Experts of a small language model: a variant of SOAP for the experts, 5605 steps.
Below are experts of layer 4 (counted from 0) of a mixture-of-experts language model. Rows are named router (the router's row for the expert), gate (a neuron's input weights, with its number), up (a neuron's input weights, with its number), down (a neuron's output weights, with its number) and show model dimensions 128-255. Each number is 500 + 50 x the weight over its row's rms, rounded and kept within 0 to 999. Numbers have three digits each.
Before each expert's rows: "comes after" lists some tokens at least twice as common just before its tokens as in all text. This comes from a sample of Wikipedia text that the model never trained on. Tokens count by the router's weight.

# expert 47
comes after: "\n", "\n ", " 3", " 2", " 1", " 4"
router:496487454533483542537437498561515399489437434495524557525503475500454550520489444496510559546388466557456444436527517429628508569610536489463495555419485534551572534429487503460443449556434527564501529437516518586413563499497587528461452490500529459572562517402507480432454505539521481453482508463426489514545530467612470595427489604520541504465570517470513552544495500566469490618439
gate1:521471381438546426468479471451505350507520464504500582510475518614552546532540438458429499579438455518463512521508426479501527492511522578577461484496496524496480567475518424448479543621587550573545477477498450477403536539519497496526474439478467521534441496498399603505526394583551432523499561499589472502540471450463419526455457496495544543455568477454484486427527441491402494463494
up1:494509448547469568459464501558338493601556434499515414532525404433516502501491377514483532545568604568453516486495530513500457476430524478484431547454499542469543376536596441493494444566489519442601519411516537418511432558385508535563519484508458519479510491512527482422519554485449548425464538447555440479521434625503519522453589467511526423437544546493467471510475558511458542528513
down1:507525455488415531480479429569546541534490477422415458456509488502572549512612459526506490549423553473477459441582464457453536540469462525486536478456520530515434474558526591529576443481508444564552523403489526509589558496459446535497448484566409543424537458421440554546498521514552525521465463439521485602530511558555595474518605446555393568546520504536511590511490500439487490489537
gate2:526510398466519534515563470471522502484423462416448503571549590429487517505509493509412506460556512456417425442511552536505446505609572456576520482434515479490498462467415591531559516543468500492475524450393555564459468629482506530504499566508519629515519466518404455459489545515578462452506498529495512475464439484480480547496451550509531437511489488627545381518450457568504482562455
up2:457494456439564464433520406504548482547509514400470424436463538446446514445507462535596482538544513419536455515542520466490491450382483460413483503439448471517616541505479476403429469424531507508560468575448381526536486556508539443525495552414464501403475514462463463451527459423525493499524486504502432438523449535520497500602437483500486525422542499507512421518461496507438456507487
down2:473537512501417502495521522382490403565442586439582463517521452459529451503505394472523506483548538516407424522563567521531526479530544485521531486583515504573566532597479638499516533437502492538527442616511576407552492387560471530501538415503515509446541424532391545418490571450503451525448569602463460517460555447563489444548491510502478501470470511485482501507502491570485479515598
gate3:400499477465458400500564495459488510514476492450497464415548535505407469566514484439444603528432568460489533453496490396580522508531528542462427478518446574602575501435498392451571502572498539519420465532512492538432543477451492520500425451556595542532484500510491500467448493521351438513443538493532529541574514548470453477464548556532428535485459570498580492480629438529424539522398
up3:397531526454464487489506441468486561513535384435536574546485457493456454497576495495499449587506451460549537524486554577533484497535457521466459404468444452510540506460456508563471475506498598575469461549506501571444524448527439536541509503527554537531495462489462526462508396518480381524418569500525551517514553529545499517394500540577679524456539525519613576555534451507462454527497
down3:415511510551621573571445494624440473458464421486468545449432362556567605474495515543492516507409512411456423476538457462489467449498476436477564528624517512474485557515551581456473474421483488614535568455510586530442476551568569513499457465453519509447548489428452430499453537498472445487568464458444473520558457540455457527531455524497541561616533438485490523451402502573468485525565
gate4:503520412469474463535527409445493522495497506527619539445489488584523506485536490514473590475522543529521481486506488488530494459549529506465510443545578509477587523507440487544501505522552555469582464517495531535443505510591423522557442422544442396555542405565542419471540520471491452531499588477504527531426466520597527550553350592570540516533500521517472534590455519443507449550573
up4:606515476496499462480524535500528527463508458491436542501439521415537597453560605493502427484594509437523586512513508511582457611521487426542546495505501476501527581513538524510471459525552542451473504491421535447547552447490499467516528492450545499490546497491499477542506461441552500533556470457543452387503477492493499429609623474427542505558459496408442568481615496530490584518478
down4:503578466493405490493520527367527592511522493443491367535538479531513385434602523499519473466529504530561583587525443427485443455544439526562548544444532423541601510497512566478543431510492537514496461492490532512611523529522493494500401422528458476527641516534534489473503503463451501548524467521518530470566495542523477572557519515486448452548526577457569515571487474537472523573540
gate5:540502468498613515506471474490451428551453483568503509482596586488524492537525540510515486489530496476406493510503587417509493481576530466548457518533499482619519484424615533496493544541556474425469485540505547512429528520535561545392485395571439538518507427437486435582508544494552547517525501487513389478515592407482514461511501547460534435432527625521494537477572487512558489515556
up5:461486542453515460546446601492511562442609505455412460516420525418517473535528523543586497528410462509456458451528479572470466489487578480445545437505529497466494467501514478524497516514529583512556495611617541462521565531533475493611496457545604536464529451512602536536431472475383503483495498554532532540480477593502547472494500550449491557531537441520484490479344559452484423536520
down5:481408500547483546499506451429497538471517408539549459548548604522435532485503501589492521485510497478511550576426552629553499567514507507443445452550533521575454560567500529515483538544476519420468544581433498557494448489438489502514544468470522532409571430594532512602554437513502539587453486553500504515508463425533532509566561453455534459535462518613425473465438420493451419546439
gate6:510480414560518391518461553468421566449540495500572471494526521544446532585488561470494547495467532513533474470542520556479465502540476504624535514607492449561605477552488510506637540624421498508487523510665523554496507514540557441511530457571461486463539484526514428511491444473479499499471412517503508485612504585565476533562552493517533517512487627459521528558486481595497579438553
up6:518486641569533514435464457444487428540566525519593443489512427579536451503486503540544502514486501540581483469539515501495513470550450473418537509571474561523566505457423512522582514583533525536451501527666493529536497484439569543512418459537506547496519464522569556499485499523512543465507557415478499466559462554527389450450464458526563489472544555591489515422524532615410494461537
down6:592423432516524547500466453586419473508469470590458427464517475531500453497566547507366492449449464454521584560411557575374500466478417532506429528436484499522496476410551555496548539544464405452479543516564546513482498428480460484499507536466541480441579426560570461506506605467564544484568614598507507457597574500498513547461445544437458503467495526448573536483449533434457570451462
gate7:476442571560529392495500487519523459497488437507489478471609544487520541440391519567448518537507516548429482464434562400500483567442420585542521492473490527542619563488498397584555514525480533427452451485501481484522503586458492523572474455544497529480522508374524543502545476493505527456451527476498543596540434471519478614561452525528548542477635516484557545472371519509520456482481
up7:449482530540502433515493443483522538451372459519477509540530513464558637470488514423439414457491443520420596544557549501480531479549490336596516455462540466503588491497475483529557528503540542494541534525545574508468586405463401569371526528604477494543519450492566467428529463478465442510500506519536520556497563488491562538482418484517504486474487438561516470535561542520538583486531
down7:470554594554592455484571535472567369530582482438483544616554526498450579468514525545491596479529522536453494460451530549449533504560444547556510481478490519495520478493440533592456531440526543618561600520527574525418489500605529517513484553505466452510588482511515427444526495563551513591534533560442519509466481405490465577449476524454539534531447499435480566470447593461606575478485
gate8:435482516509494490403543502443515393571467446566564491520529552456499512516419479496629504464462400533467525519577532538514547442526544566562472461464486427456517490475420538429432481506468586470501474523407504483517571480494447512462476519610528531566531491453495425507517433535515528517442523461470548412503585468602479496443465605590619483488418486550497449540462424526591517534563
up8:539451497504521557355567457472515523553526462502460409504595452495430463445517431459558443480435527453484618506561532542491476531660533469513451541510567441459468483518467440499540512490493531534442487480436501509515566537424631537534477497479506604438512521454498555471503465555486545494563513395538464451545492506496549497528457472482529579535476501387417512478530421438518564527563
down8:444446467472495486524542539443499505470403500456492484479525410517532475578549527531464485462550490489480455456459425528543513520484434385476495473501421503599465533545506477577421521522629474460567497552521622564447494461499438442552525437470590404531551501535448477486436468495487552540491444494469542440624495532468426412488553523630482464497513504485391458477468447506484539508482
gate9:646423402535503488430441422464459423559495538529595369454599521545500579489448420513541482501514453470467461506512463515504455559537467425455552517523478576470535493540556565615477548449536492564491513396468542495516575545531511509383520490510514471505475466452487551476508550475446510578525504461446435488498527562467548524578487515519543480440470562481522470540472467456484557462430
up9:471490571491489547520515595433483518480498432490421438502567503457543487443422434545472537528535531485526493486608402479520431508487434434488491471504446451444491505469576474520451556485394462445480541563547411456547540535496491584470469462436519554478518582567487464521569479503563446499456472528553542521437545447567380512560485551427451512585462480512456588473445429438501477547504
down9:471372486382466506520488463541403473576420383494326530496495514493562534532539525550441432539566580456581481566520395522406525476528516480511412511519538433479537507463477530536478354492357556469521470490458523409506542532529551518444476473539469499414515399483539540472464500569514454537424382459564564465456494532520482484491554427599520522559468552549484517455473492452504490591537
gate10:436563529459535466502504495462427444496505501473436461420516477584570522500529541582442466549522516490497468509528600549629541560512501533522507522486392494529615452457469460544522440494474552568523508448507569498423471464561504585467589546562517422513471513445474545536564476581403427511562485475494518639557490500559469487512501614390515505577538527487445430475506513534414400583497
up10:485474518409463513589477445509470449523416523474464484398420490569529547484503409565409502501575506546426568555549600570528558567494458442510591494505507513478597543525484537581456463484453600498499546499555467417473439497509501558466515511457514593512575487529437533503493421550540501543495497417548397444462379557546492523515546561451526540491509490491524428496546504472477504543492
down10:508475463412504496488522540488525479484447477540543390476456494534521480464563517468529492471456362500533448510531489441496496435527528554482501479573416447605477524534503478501536471459494401556517417455389506499473467518467486509542509465472618477523508529425504535517471558581504461527581638412433494531567537441523525465496572514353460556527568508477422466577525539466495449508451
gate11:485487446421481476503521515519558414523508466481464529449536508522460430500556456456469462645459629571456388487446570478554448564501466569475496540401474516463518538628548488583585520477526484472511515484466503529474451507462538442428559562541472422592378497490581392479492460409549515481392512497497392422582486564542426510492407455421556492556501532486579459542455599551543474516463
up11:523430536499533436488557514499505411551516546596526462477495562545508455512505522603364460429512527403607511511381502533504482508550469482506443514454474609542475466385485409600596482521554519462542538572571520453458548532572480543521457479429407497503512477431411439485519548502508542526540500594524484504415459536497528466551405519542448559525599527498475392537473543458493478486468
down11:482449432475558518460482422561454559476441503580509572485477483428504523445515559515412444446503524542539496501485423555476465503490379572428479542541599400510561434538438500395504509526525520465559481553529622541499549549442529539426490570467527510432493583578473536555489394471457539430492486503539463419428503478455590469494479436559503574534486515468529524570459580500561502478497

# expert 10
comes after: " of", " in", " on", " to", " for", " at"
router:622543536430538456518500540546410489463518522471481585537583505462461487568461493487446617567508538467450421466494519505565506495541560518459502456417511533483452610491500555388497451566509601491554521610526425495484513407534545530493537518491588454510500427494506528509499530448483517575519524566458552557612451463515563499516590431594474445583466544604547486427506466526513523638422
gate0:497465464428451585466510551575510505499427516456529441489534502459433578476464504521466511500606451474474541520460492449484501439456547413476463522510533397510595540456435580520443519492497486458566482530478433507493458447466500520456555415516508483455467483486479412633502551462506398497504606563526519419526517505563506465451606572543379540516482435511485528446496496530463536578566
up0:567558475609572577526478533505480383449504454499442468371493471578500562551464484550541496515432475474444571503446507443464491467491480434537487402494520487521450537512383531497518497426494459517478415491504633398504614500500596442547537508497496516518620489486460486466392489430505554517472423410524538458512539501453546598494372551493580424546481494445506445402520567487493512496419
down0:483478418477514542492502420419588607455448583454457487574477538540524521419414460544501514457567478540506589543443513543545464410366458559449498554562516431428522530471546422443474504573510388436444469540509439536566447512450515533487489513511410500480424470422527452585541430538469461553509568544482447457414452556515501480449609473468528564443552507471505528591462475542413567549488
gate1:537423563545595525560437467543401440488448428545501538478495541593434433409354571545577525516483647461495441557436487515456447554508511506468474507511485466493511594521482557528446547519524521547444515476559489511458547516540382511377461452517521418507412424537420426524532499416611479373437429516476492503541532565517504546502465501470459434534573619527497532428475522516526426483508
up1:467533528440472555493599517474490583477578559503537531540527440442588583555511490518530528512389502533451439618594490620445536554610473488485555496519594495504402466553492558430614523540563503533566580524435490470509550509484516512577581553480512579568496496495573482521520389422496512636431493493552425485497489449488538530490479443532561450476513421483468500555559469454554410572602
down1:468494530466541400496551500556428477395444491432448526510520453415440563574562564546518510490525503531505458618483556561527475457587528612573423534498436443563506513579529537458512506536489543519441541503547481411413461487532477555457532532587596423569560477488491560412560486513551606451412576405480501463502536424490578462507561391514503498495561522497621493543503539539603404487564
gate2:575473535500408524572482444437502555436506493527595571459575484561523532573449517493485496504500527475452523496474470426576541558491497460616629435485554411407539492536483516389608509518364473461418475534554400493508493544447486585448486527470451457399516503521560520530449539536502447575534411448445518511578545496485480502495524529465546471485520502575440482489424493514442497557526
up2:472527555526507506463564595439495561427489500546439460503489491444456509546460592495566541487445506494531529490446439523499493533475391466445509484516588541515402489464437498500542472464441464477549523503489494475585479512554590443417492397458486492360504551497516509470501476387436540456506489456486577413482390526521467510426543492494500487530432561517469525550523473483515399504414
down2:477479395500450481464502482433480477518511464468634524464482473477507464510559608493609460542497482438439462503526449518501535550501580554557550558560545422431480545505501513431542544544423534500517525519432499506535563384498438393462431533521548456490565489488564504476520557516519513509553565566537433521530450503558497631522583527504449515496497499564585433568541561527573498463490
gate3:504442542458562556455535462485454605526473487468453559468528516502510500514422463455490540469466618576468401498506471505542489494512530481407522494508379587419488561456628614425561438578461416473503531504478436459494532478504553479483506508490506422497512507598563455521476435644409490558460516462505445390539462473440489599488478483485567570546488445519465472450490529533474486497516
up3:490502570505560558549486509455466408559550500527537464530614484568524499479519519541485439571466565481511489492519499538486506487481513462499464495457570568497451520507442420445405547508535460452408462575484481523505490465509529503483487468545424546424495516483448466501562539587454529592457551410562498511596601490521522534475620479424515461497439434490389580508538528470545553370458
down3:468517456469490657495514490459407516558449455551503558441505474555478518528558517449401524576629487539562440531490496472585430474466504507443465459512531478537439470417528542487467479565508423385532454410490547479539520537458571553436537484521471555488447498521493511420469491530420548552593429425507473462444425457520493594526499504472502415539486508525502475438512510557587483518509
gate4:573543450492557494466490525495419539418448430473571477471501566582412547533555449515469521510488436562512423523523477495447504569365459510481509442517487568510483596550490510489507515639461549446526551675496566587551618531499540493576463446529515505489473403519607563470448492494466431438433532495495615526544529485501517508470499508551590463531472524502528528423488412522463484526474
up4:554522547474548526480414466486521518596466474478451485590515443421535566361496470441479474516492545560527492559550500508492544402450406531546411554554433476529480463541452528515458509439541528418437463505443487489434477434497540599451435500502579619464425501478441501399438455523522462489541467646465513459468552474453472435453443421483482501517513466528522514562486493484528574491551
down4:436417500496516523531505580469429567517497496517544464433514470566521506430482506554474485526563563474502459428493490410503500576532554493533460427438465522493507555573480512467484454631498543466485576525601535557527535478480492487512515371497567360543600447504556460512460525481532608485413517444459466457568456487517586500595527541534523566596470455517504581390496420486481521578530
gate5:507398511535533580592477483464531441530558491381476514566468509533513550503427612495504591450523507496495497458483534490552533438636496522468544454564538450576473531499526531569535528556401500457513517430599463515471416459559580464510464469478513519474510549481495497568519518472533467515469521571575472412555458535479566495538475454487471556495502474493525507490546487479642547502562
up5:551558500554518599369468438482489468534497556516399546586398530426643477515473451521509484560425445478501426415602455480596524574488404467477478554435483499616551484418492513532416556457587562383535451491585556404510462494486505487477474509501473544464501530539542524462525589422450509506554494538533422513424517519547493520377542547470449543492530495487435507525570543472517542440461
down5:438576518509491522502495460374513523513555492344489582481592480535523566519615439506509465574405454571410500509528499465403512502563522341490632527476521522509467428463513434540447584502562517506408476524506573480481525584518571559493576557536535561576521591443585488510507439499504458505448487496474416495452497546436446520468419582474464471514551486501587426486559491515464477513506
gate6:527521460536484456441479440566433485518486450476546539377499520525503505656470513510481493454547478563488476573454431534384521497532563532534445516425410513459483468567443497414464509549499497499497483486550506573520511418531611420568547567411666479472508473583561571521527504514566459582458523472476514555446555568551474411471481433505496617532505527428538464535502517607515496530454
up6:483559448563488478510491488571549535511473456470547459559572502566550506446527481499540548461538510424584437542458617546500476470486471530411505480554596514499518525467411539456417435474493422485554506496396446420550539457541475565392492441494540426373482547533473474529542468492412500418472494518463532537383546469523474522492489408559406396476558548509510477531398515562549484536569
down6:442455618541547542502465525198419482508516481522443468442505516502535504534516540464487460458454445508487549504462471418450518543452501456479445422499424489516386404432543406515445579566494436438520511521503610457466580721561503527463508472474499559481508503437534547512488497477525484457551461506566523512558474518524511474555520538532571576518458468537499556532562447484506557500453
gate7:551548520478463516496505510551554595574439452486490483532584432541506620514395501480406453505502539446538409557450578510503565545508542587497513503528430500632541588474449483488389483536567567568475557599531384449484510480487462456484515446489501573520398457632410456442476490471494570455561540515460508492445518505495438484565483441513439454560576449505499463388467572533580439446507
up7:505525469457488500557487478480575443495534453490529497520504540535490531479473524477511516466536527435510542537494568515585493429456501422483512486521481527512552484465475429502402443550529462526475450480523545429474412513515630468445535483532503554460583522569536492453449557507604476502465495589464522452539531515575496550448443511523530550523439534465603573510598483464488578572495
down7:494472582456502534517519440357465484465516533454517461558522467540511504521449581522409455576513429533483441563510473488466495464472420497468507560547539481479475601548596413500500534527467540461502434617471528474463532538489472515535559599475586405473422472394482501531556450494499663493543561463504543520483523535454474528488541527505533462530504459632446525428568421561479475513557
gate8:554551445428535449599390579559492461495401528612560429486516482491493519490542528434496521383571490492514512528400546528506493462559552498529526478539455528439548483599504523507527478464506494506524528418534539423429501478490538624508488416449567471596572469400502426635501495551588561503446526521568433475530547606450468570479539454472566425478485460568518536467500522601552420527464
up8:539554447491543536490529539557571530540472563457613552527501439503565474416423503541531538427540427479515522482448530516489561536400471507499496455556460571501511591485522480440508419481500506538555501546560501509574498441483476491464558428458347461539536523557593549471541536575426437428484527491552502489517473449441537562563565454601444420473421504400442555545474440480515526467467
down8:510488440482554534419527480517513437494480480503520491513495445540419435451592385454519516555592474494461497549610408547463492490610480542498622484466535494508495546419547396472562531511488513544423549442449398494502449509407625491534523484480492491453432391504523452473538493500490550511568534493467486509466395397472545488452504506524561483446559465506474513489491529442452509540490
gate9:471452574527375545471505412514519440562477577579483555549494523522457475575524425493480525508468455401458556518396454469527565514496459509426572537459491491551590508451508414451464485516566526577461481537439466538556593443546536505573485465468507430400594529385553583488452465580594498415483465440534511503580459544511480497463575601536595581458539538495533467504547531532418542526513
up9:514442486524424583617460473460526465470465454533518490467570563530544518449507481451532425469403430439579523542475508476594459407539493414373508465508512541504506582583416492533560483493565465532443476532526477572470500520537404504470459497415631449524531525497478535491494551548532420531539417473487556456582531534596478564574465558427581555486478496455519493463638553543567491432511
down9:489447474474499493444476507347505497507511494437421506493546447591463481477528454526437450534450529543466457456650504381453545429459437571501470530522533495459548497499469389531500515498544541512558494501455461460568476549565563526511508494470538597429524461461608402539470503549579515465529493440477400573527526489417466470468481478565462515487531556463497452545459463483509527588443
gate10:491517414487486495434538469500544482432453554465433488574379426605468510462422454558470488517502572496474486543597449518483484501518537462513548457543457518535421501435535567443421520560494494468466509501538456508451475436488530469469550539419537462548455477551523520502593437453448490464499513527523400614503492500466568539423463540495581533553500485469432472468589552498574543545594
up10:537458479537470403482461505458468419501503478441546505513560453524532566444509455524628478403496493450516505582505525497546427525415404497547506522490498524478489485444488517533492504493464530416515527603551545455466468507502515533517537524563510499435477484412389448433430479385440539443368452525439442509448529507479573556513565498471519361555426433462454467406567553478571521573508
down10:502482483447587414501601483721493554406477525514497472457465429588543455556493526484530498556540501510548521612511414525491456522420467462522561498519527560440508497487454566441503483622458493493428518569510489515507417447464549480518432500445471448456527460369472558508495532514471465496527534374449543438465445487522562444499513566491482430546504440451470469525540551457549460586525

# expert 18
comes after: "\n", " of", " in", " to", " at", " for"
router:483494525550553459482424500527452410427469440448488528519541544436440534594540468464465481564457528433471571430565498501536574534513574538423467445491500510535459570496438507418506447489469490562511485530562443542409566444611462523529558545575530556475566492455517600438483545558569506513482498588533553448506512484615563510511472490494513540543526549445498518547386497513548561553468
gate1:537488438519390494573434457425532484476480502570458448513452623460460438517428450480493551499496500533484573506486484497507540543472524561535501541514494493474541487447444481466555527546465506501582553447477566620512452477473526517515560473520472539433502420427503473462529474513545514504547582516433421585537484523532514523603547386536594496491559529513539510584394555453562562509437
up1:500405433519432449494459518550575484504488439567502492613383565515502474502511362508502591490478559446491568519456461493515544557508492485555554457444498395604496588445490463504491533519500516557450609504542587560482487494504528517493468572470497506366534522472493465613495533492534466432559513536587452512542422519479581489483486452575567511501507465512543516573464504467488598449458
down1:475489478479536463468470457536526468553498450531594459547488521541453561551466514507477418491584511454541501468474413514423432583536482466462490458570542488502541541545420534525402576478586472456529469466560498473448530459474472542540478533537595463471595583495537531542485483564526540538527590485511470439519492611450435409397462542493501462550573502411431637442506495570406516445468
gate2:582453483492520473522524506485428494450569493453539599503461459516402451549493487494455434535524545538485537536457499449520465456542451570516558494505461543503538457489497526548457442454448411474458478482526504555607506580547395482542507411512504550469486575469448484497433478441644464499492448429537572374404573450548466538398508568445582460524475486583519416543441534466551534538462
up2:602621561411497560547538506495539447515471499499506515600549485548464516577589481518449529529458470523519459455565516448605463505517504494511385521474547454458594535564467537448503460510544452545467541562491505551537541441513506387538457529495503503434486462403460485472515568533393384487565496559518532565432525483441461516489486457435498535554490406477438400472525496496526490345496
down2:482489447575407484514524548396479448530598593448420404462515423405527473585479577509505484518442484595450470522480517505467476476532449472410428413595542501402498463512463537513465520487446555465490509491501477544550494539500464514536534593474521584545500517506565482489473506590559552448433485377524465462406512448482626436563439450567448575458515435578485541485496460515548550530468
gate3:526444492581504485476554458508483370475445492500456564444470558407439557505539595505518555518541519519516470494582481546465454390487496540495497438476403515458514522469539536494463526392425575504489512512515572515558475501562579515500504657462530486496544556515538511515607550359479448468493499460512411445463498500576460461561482417496490466579539553548487532532540610543562489520473
up3:470505481543409456545591518464450511571570529449509540495483638469432558454463370467533451524517519457512420512488470560471417464485586478452469445536487484483444456409494472437507486494558536488553405502503468520427541481502494507441463456441396548542515484451493526454542567467452500600467456508501405417531523444579513571462461478435482382494527562548538539503440520515517411551471
down3:517539372475494501445478520555424526477509488385546435607463485546529495411448428501483535457554558520499558517532512461601438466528467487508461523481494535471451489450518553533477519474473505573460519521489438551478491463549493493535484464445427460419580461593466482547502545538481403491488496473508448418546380492545485492458457566577466488425541467473509505539477511502469485572591
gate4:447541603601594597497451512471493549513461517467422496453431478541504436467416551467569436594477543455395529423517519507538462448497511558508538435453426562545504472491510451511452570525536500529455473510365510622477508464496482474438486416454458538558495521420478485403547431497490566495513426466442494435542475516469498492471507545525447576472391482501478518495427544557453421508602
up4:539476424524541491554476465456534473519430504454584529541501384482573457419448527485480449472444406474566423465510516586494448503490492522507412579503491490544440488505399497506521577561466446425506622559474558501594437483563542487531516420436477483478530490511527449529473441509591551447395487503528509470515526505483462553432530526617548364462530518484553488526481464494497509524531
down4:528508516516510486464510467560450487484430461485550516494528455433511557550508468447398489444422448506620461478507450446529461533525475524542396565461510546473481498568500531534525486470526451542562518519483496520491449433677471578518526516502487584436487429565528526543379538478489378482443513478508481429481514451511499542481570476603522489495420452499445480468394550532518414516440
gate5:562544425498442526501533456468565554451532544620571621533584480501468551536562576523518461420530543447525455491438583515543442512550489555509444454445499501534565573460570513528533454549565544535418539530433482428523493503503497435615488410552468412531530531489549552458511482450488558470469549502541551502485423571534494564533496475498517532510561534472561488529524582576531489567523
up5:477597509476470574474566503567508411543510563461453439465609550526524436489504428468418523548527476553534564537563463431515536498489445417541496493513519450558477368481474539496520542423452518472504485503460547591416464533529529481523512477540460571537511540479450445551477451464523502534472521446536455539417567564526449527489436408527513520485388468546475476556430459415495512467476
down5:504569457522477544524468563676612562570433541504506520584511527470441541452532439514528552417486563509540515507510559554534515530527599529497422434467395528513514437524397563490459481450559428592482564488525439519485397477502466401478535501456343453521526579438562517524633626492473497472437427480528490519506458508537510562512473508523535499489454493419495435497507537519497551516477
gate6:557569478449513424483524476507511459510502501415439428482551430463551523463567511528487552378515467501525496401424469469516542530486545473501524501460528595468565534471481475538423552523508446510473597428470503501456502523551532585466550542506459444540533472495499587451453473471514456527491485528561506442504496524647433458462550582621500495598506462602532451484441510489496553548562
up6:451584547574537576548576558486513497566474480517476488439542463569494505467456445502481494420392541540455488482461440556536542594533427396528462530513452426407555530519605467526452484577592426566491507519543466427544477481531513550523400500548490547516471454467491591444453519568494519496514569524643552460539460474474470527537469478487495507493519602461534608471578587451442493487490
down6:501585607437519491539547505570582540474413478526469417490446512558525363419484522405458488591550441482539496448407474546554489438484508558510543479509470466503467513511556502447414454434472462471519472491560422429474460535465541524432472528447512497559482475438531509486501419523447445507572499533540530517400495587518525462496519482581528475529485465479458511628481548500527477504444
gate7:475464472503464561533507465523548521529478401461486516436493480521507547531485385521458541446442530480394552572479411482504597537452503474521451556498470554535493500432508562515479547434511468468507498490412430551544531440558490460524544490553495529584500425531534545450602456459526399559560429513504539491485547487455607565625464444475463412452556481486535516488438507471513493469494
up7:471538551520552562509520539458521515469521465413483416505439490489548468493467492467443515465506462505487397516557552493538484454544476458549445529560521483441540489437508453409603486576481460479478501407435500393513505508490426624412432441555471504418587461561541527433479482562516506413565543488522488376542602568532513502447448474566530476507541555494396476492453553545539479545457
down7:501488517499464598546478330499545578508420589505497553447470442539496446542440543563517542533543525534459501422485484494430477525549549537524492519425500491515496566531480526503493458476472481479541479546581465548536445369575416511476572481531523520421511515538512452490667411405566446558499559529494395432424598511585464508454506446469501496515534496506543506480502469519441538531505
gate8:419518581448529530426507470551529427426437478406493402510612516552491504474368561479547511520464557503567559536538472487434542499546502532405552447429574416556503539515540494508545502473457542484452432530469498562459526519507489488492455566543564521401492534484564454469456487541513474503383491412583414530502504428465461469513488451506475470520473505582519516358386490456538543516499
up8:489437466515443426560519539499450454567550484477504539474446456436447474506606549530421550523570472418503426498465608536562472488491485488557460547514482533476510441530406435485488540462520437464594494432472553535557492446531436478513589426572507436533434524498490491476497439482485408459543518517418498539490508548587495544438510599586541578521463515461380490539577485440550563530452
down8:553478547600453514571530520383416491637584528550412581356480530515571466588564460540502548552430437469406478544473431533535523542392470442574578595511524449509517500482527499530503510583580516493460448517428477523500563603481516489535477534509561541560453536523477498483572464509486447512536523443496508442484490551430514504600447518420540585476449405505447496502522530481435493461448
gate9:517511595537547544451499430411495521508482544452420501529633415505549435471465501481437514584570435513503539479492498518536551459469540477578462540480447540539445398369533505541568547454520528426544520547536487520497467489454428501516493514425505491585566357522583480483499574566484513498429386538493429550587526586576507496455503569487515535552425492493465518496432445518468465573413
up9:563586585573469522475456443481463442516502495521439444521602469458537461469394552511396435497559474543590578402466444464472525463489614565510497471497507582448534444397431523586532502500407467471506517528556475577485577478491499503402584548428533520435481485620522477534433574599517507497469421525400452519457488490528523478429509531513522497486502414512550524444501398470513470405439
down9:525550500529511583445496503402484464481518508422539460502515525509482409408515461547432440518513529438569523491402477544463483507411558510544522483428481597522505539448447532491520546517396515582551569535422478603491518535356562488396549486491489509451557466505550497478488539622533447564480440534434510511514496585522500463451541438424503533486403417434470486597521457425484443492397
gate10:538483545521546552435569579517530542454477516538524410561547508488432597476445485505445558532547502416387429539497532502460513514527587512477430456443498541555519478517525534479575487417377476577496465500486515432521508505433600554510621473589481503499588370524474444503509513484497452516509480589483513541557520477514528544549425564504513546513433515584468496363491404512571494552517
up10:535421495457493492559478475508443383523418473477481518428584540509524612386594492597496435461616561516614487433549453547560399512553486443532548458509574531492458499546513477503488495528553517459510564547484500478508511533455467461500536491526554418487501504526406496469442480437492535422486460482599437515537549469493456581527469490527615518495430442474464374496482472595477454534467
down10:437527538604483476443485486364564560478536502507448482592439539537519561557466456518517569429423503531407482531514516488484497450498480463489422505484553494588489405488525501567492550412452565610527482427509560455548534545477502459552458437565412568472519447454573527508501525480549448470513491458419563553499543528494470541540510477546478551487565546525452511413529504456594472451597
gate11:526500563442616572487433498501608523452497432550424593497509541429517418520500520421461457432431577559446358508494515504360487446530546530480527398609527532499545533536592521531414489453484501540498490462484531375587450515509540459519490550400472525528476496535546505459544520458615401457557494494454526480484475463535556515500536511415420510479447521543516511493478452520499490526536
up11:520503500495524420498589496520526550546461573500516440529471475448437455401456515564550477481584480489479530424367512591509498508493451571541461459548486441466439481523480582536561480506452531490596525465447550513472451546444498443545476451519493559492533514473486485476529550530558507501612542517505511459453478510540531398583504433484367548467494608512438404612529506420507519549516
down11:485480552454540435490554509530465516458520547455458491476548513542452573572565494480453551539522500356478528417458603462457609438488470480514501543444533603494544420549448528507542402538539501525420518544485506520482532425514413509562431453539491589580492516492496550588481468602552552530485612563525543553596487474471536486492554407519566510491545500497442478478627581448500449414434